Experts of a small language model: 20 layers, 48 experts in each of 20 layers.
Below are experts of layer 4 (counted from 0) of a mixture-of-experts language model. Rows are named router (the router's row for the expert) and show model dimensions 0-255. Each number is 500 + 40 x the weight over its row's rms, rounded and kept within 0 to 999. Numbers have three digits each.
Before each expert's rows: "comes after" lists some tokens at least twice as common just before its tokens as in all text. This comes from a sample of Wikipedia text that the model never trained on. Tokens count by the router's weight.

# expert 28
comes after: "-", ",", ":", " of", "|", " by"
router:530554484517497517584571375543449582515445522467540502549530552442453504514433493507466490554460487469514452531483537442484464547512540520463506551531487534492541507492478519519463480540491551573480507482523505513507535416495488514534467508467509540536483493580533483526480495502539489538458493487484505522490456483541542537507409526403541454505507484421538503516524521494494452512476492497466472506493521481568589539524522527531520547467551556514443512404486584411535447470519479456499491534449526521496534524430508437398461506419483464443511526480429462469481545482471518534472414509553465501467533558481451466454515495468557519448539496526544418442469571520463540484452526546526470509524475546475458512553426469493435497590546507535466559514426541504456519495553481

# expert 45
comes after: ",", " is", " and", " to", " with", " was"
router:527481532436569557567560474542484559527454509426518422510586487570497475485479388395461509541503442427480446584472547428480418526524536504509490514460431541468532517549459542566515486532475525599528513441461462501529502506555419533613530527562512524518548453543510460486504474517481537516428524528501519505483517477523576535497454565488551497431539509465469494491538481423501480502490477452488488498460526481485588550490496498488551504532535551489492517405535558511477528530448435454541499528514492561530519522497467415479515498507515481485541490503472483530434465485526529535479442528492488527481594489516499465450508503506517523458499506461508491410482575495474515510491583499521508573541506514505468502530439468507468545541530487500503467558474519478476604475516475

# expert 24
comes after: "1", " the", " to", " on", " a", " W"
router:502511522456501544599605428531478545496430531468535451469587500444523532517454450498473489553471455444473471570461496463533528520492544506520531519469476582485475460525462504566497484561463471561471554505513468531512492474482466484462472493528493553480496478548529486470477540450517430513444549557461533497537440455589462557530446523444499531432512505497553489449491545511467492463468474510545485541539504430523512579485514457516497532463548544531430576425459520424470465484525472475530456546428465546448443527544498445472478507468501462507503527509402511511430463507490605559471402491548503491446578509483439521422526516497484552449519498441508460478490545531486515523517551450539492533532490512452482533460469501522434500565519516559500533492437516583483478533524489

# expert 12
comes after: " the", ",", " as", " of", " is", " in"
router:435460504477536520569593393535449562517450474445503387495567544489509502471476525409431540508462508453450481552441551515474463566510545532465523580480553509509520503474487469517491460529520491539517523461511457472474465476504466492535456536509515560537497451524585524534507473477504563481484547481500561455529490478558530558531477528515521478433539536458517512457512495494448483494507507390511471518501512478498542507479510426479536501473545556464490515461489509407526483458520486469538489483438504515413450479512476485440539491492498430495542562503406440537496489483538571522512443522436473497419541479453472468443507534504500550428500508464529427462502596460531517477465615541448485534485484521485468541467501500539450507639501506522497490522499520522454548494488484

# expert 42
comes after: ",", ".", " \"", " and", " as", " that"
router:475479535489526564544565418522491526539437512479512421496571563519486475438473461418505505588483473471487469505414480525482471467515495538504515565451545473538531496445425473544522428488416503570549508511527473473493466538450445501537490476571464500500514452528565493533500511511455511520465489457400565459538475479550511565545470537443521482470482484474548489530465505481457475499469531462480497538486507471549622538420507443538568523456576557478492591443486543485512448520515459461517473513490498503475500506490507443429537488467460450509476515489411479522424506446507578495535434525539432576461565518449464463461509513500435467455514532429490447446499579515468476522486530516495464507511488506493462561523441529503464477532464472500421501502489467513464526526513420

# expert 35
comes after: "s", ",", "ed", "'", "ing", "es"
router:528487535446540571534569441496479534496435485426508417512619562469478472486457548429481478493444510473498467539461492527476486516457568536481481562489488422532447459490456462555493493536480445515533476573531413448521427457517481553506469491488450487535539455498519440512522536544496596516434597577453455500541482477605522527504465587470476531488561502482505498486515443498482544522485483448495470493479580382488530474499457437542496535456539498471536547424527576454510524438509444459525464525452471507508513469491462456441520518516487456498479499469476494523511501529505475548483475482480520524482531517487488481487507518449482527450446452478494449427472592432460503485460547536530499520556554525474517539507525528474463574533488468542445485528419503497499499541576505

# expert 46
comes after: ".", " of", "\n", " in", " to", " at"
router:528542586454517513561582467539438537554451439431550443461564515512461471487482453416436477556513458460509509564378497502490475538530556519491440513445512559521529504477508481620506499562451514577521510442525494494527487464457460516495527487573481559514474455527528497533497450534467433510436498540450510520498422461565550519546451568477541474521508520480482553444547526475551429533464471503483460502466538475501534487504556488506558563521520496516489558467524540455523437500504446509513500531473509504481508481446515492415500473474473493448545504507443494588474486454550560510471489572538487570470566481508489521424503498497516480455476507496468497420486570520495525485521543486481429583547485504494468489496468498440513488595609513517467518458463515492458549521491524

# expert 32
comes after: "\n", "2", "1", "|", "5", "6"
router:494502597445552525521498424503492570518444493458540444502581572513511472515398445463504563553525500476520473497436520477526537464496539500422487543488514505571552480506449489613515441525465526522559441488519493546513445498514417461556494538517455530471529422584460489539497521500466512436507611566458563510467415482475524526548506543471493525483504555503492516426532508501455514509495541474475452518511581491491582544462519505503542577501545532478507529452480575435528509512487474458500463481477521519467430494518455462466465509518509461442552541551475452531455448495462547491490432527531520502517544489466515523438452543531482497457498516481565388452487574522515523515451513507498469524521506473480474513485545461511455499593536533482442545498454535554504567499454509

# expert 19
comes after: "s", " de", "en", " De", "e", "de"
router:459489535441507545517555470527435556529403518425528433464522561509456506492410527507517467559515492492438505570397499447490435533498536495503478535459522510483526477476495567579528469462441502589496545486541444475460494476488403469543490491485498535530489375518517447498476536490512463490480550499477534510531445519548563544605463538419492482468438507475496491496558551455517525429430477436511498533453528426501555511464501471502562548477501519515535528438505557504495486530501472492602441499473483551513473498466518479465467504478502446476541554508429514495508459470526505539517414522541436484479541441494461518431509529488446545445519432482485478460500518512484562446446584491461505520473536499563389460484511514499470510514515514496480551517489473551486549489532477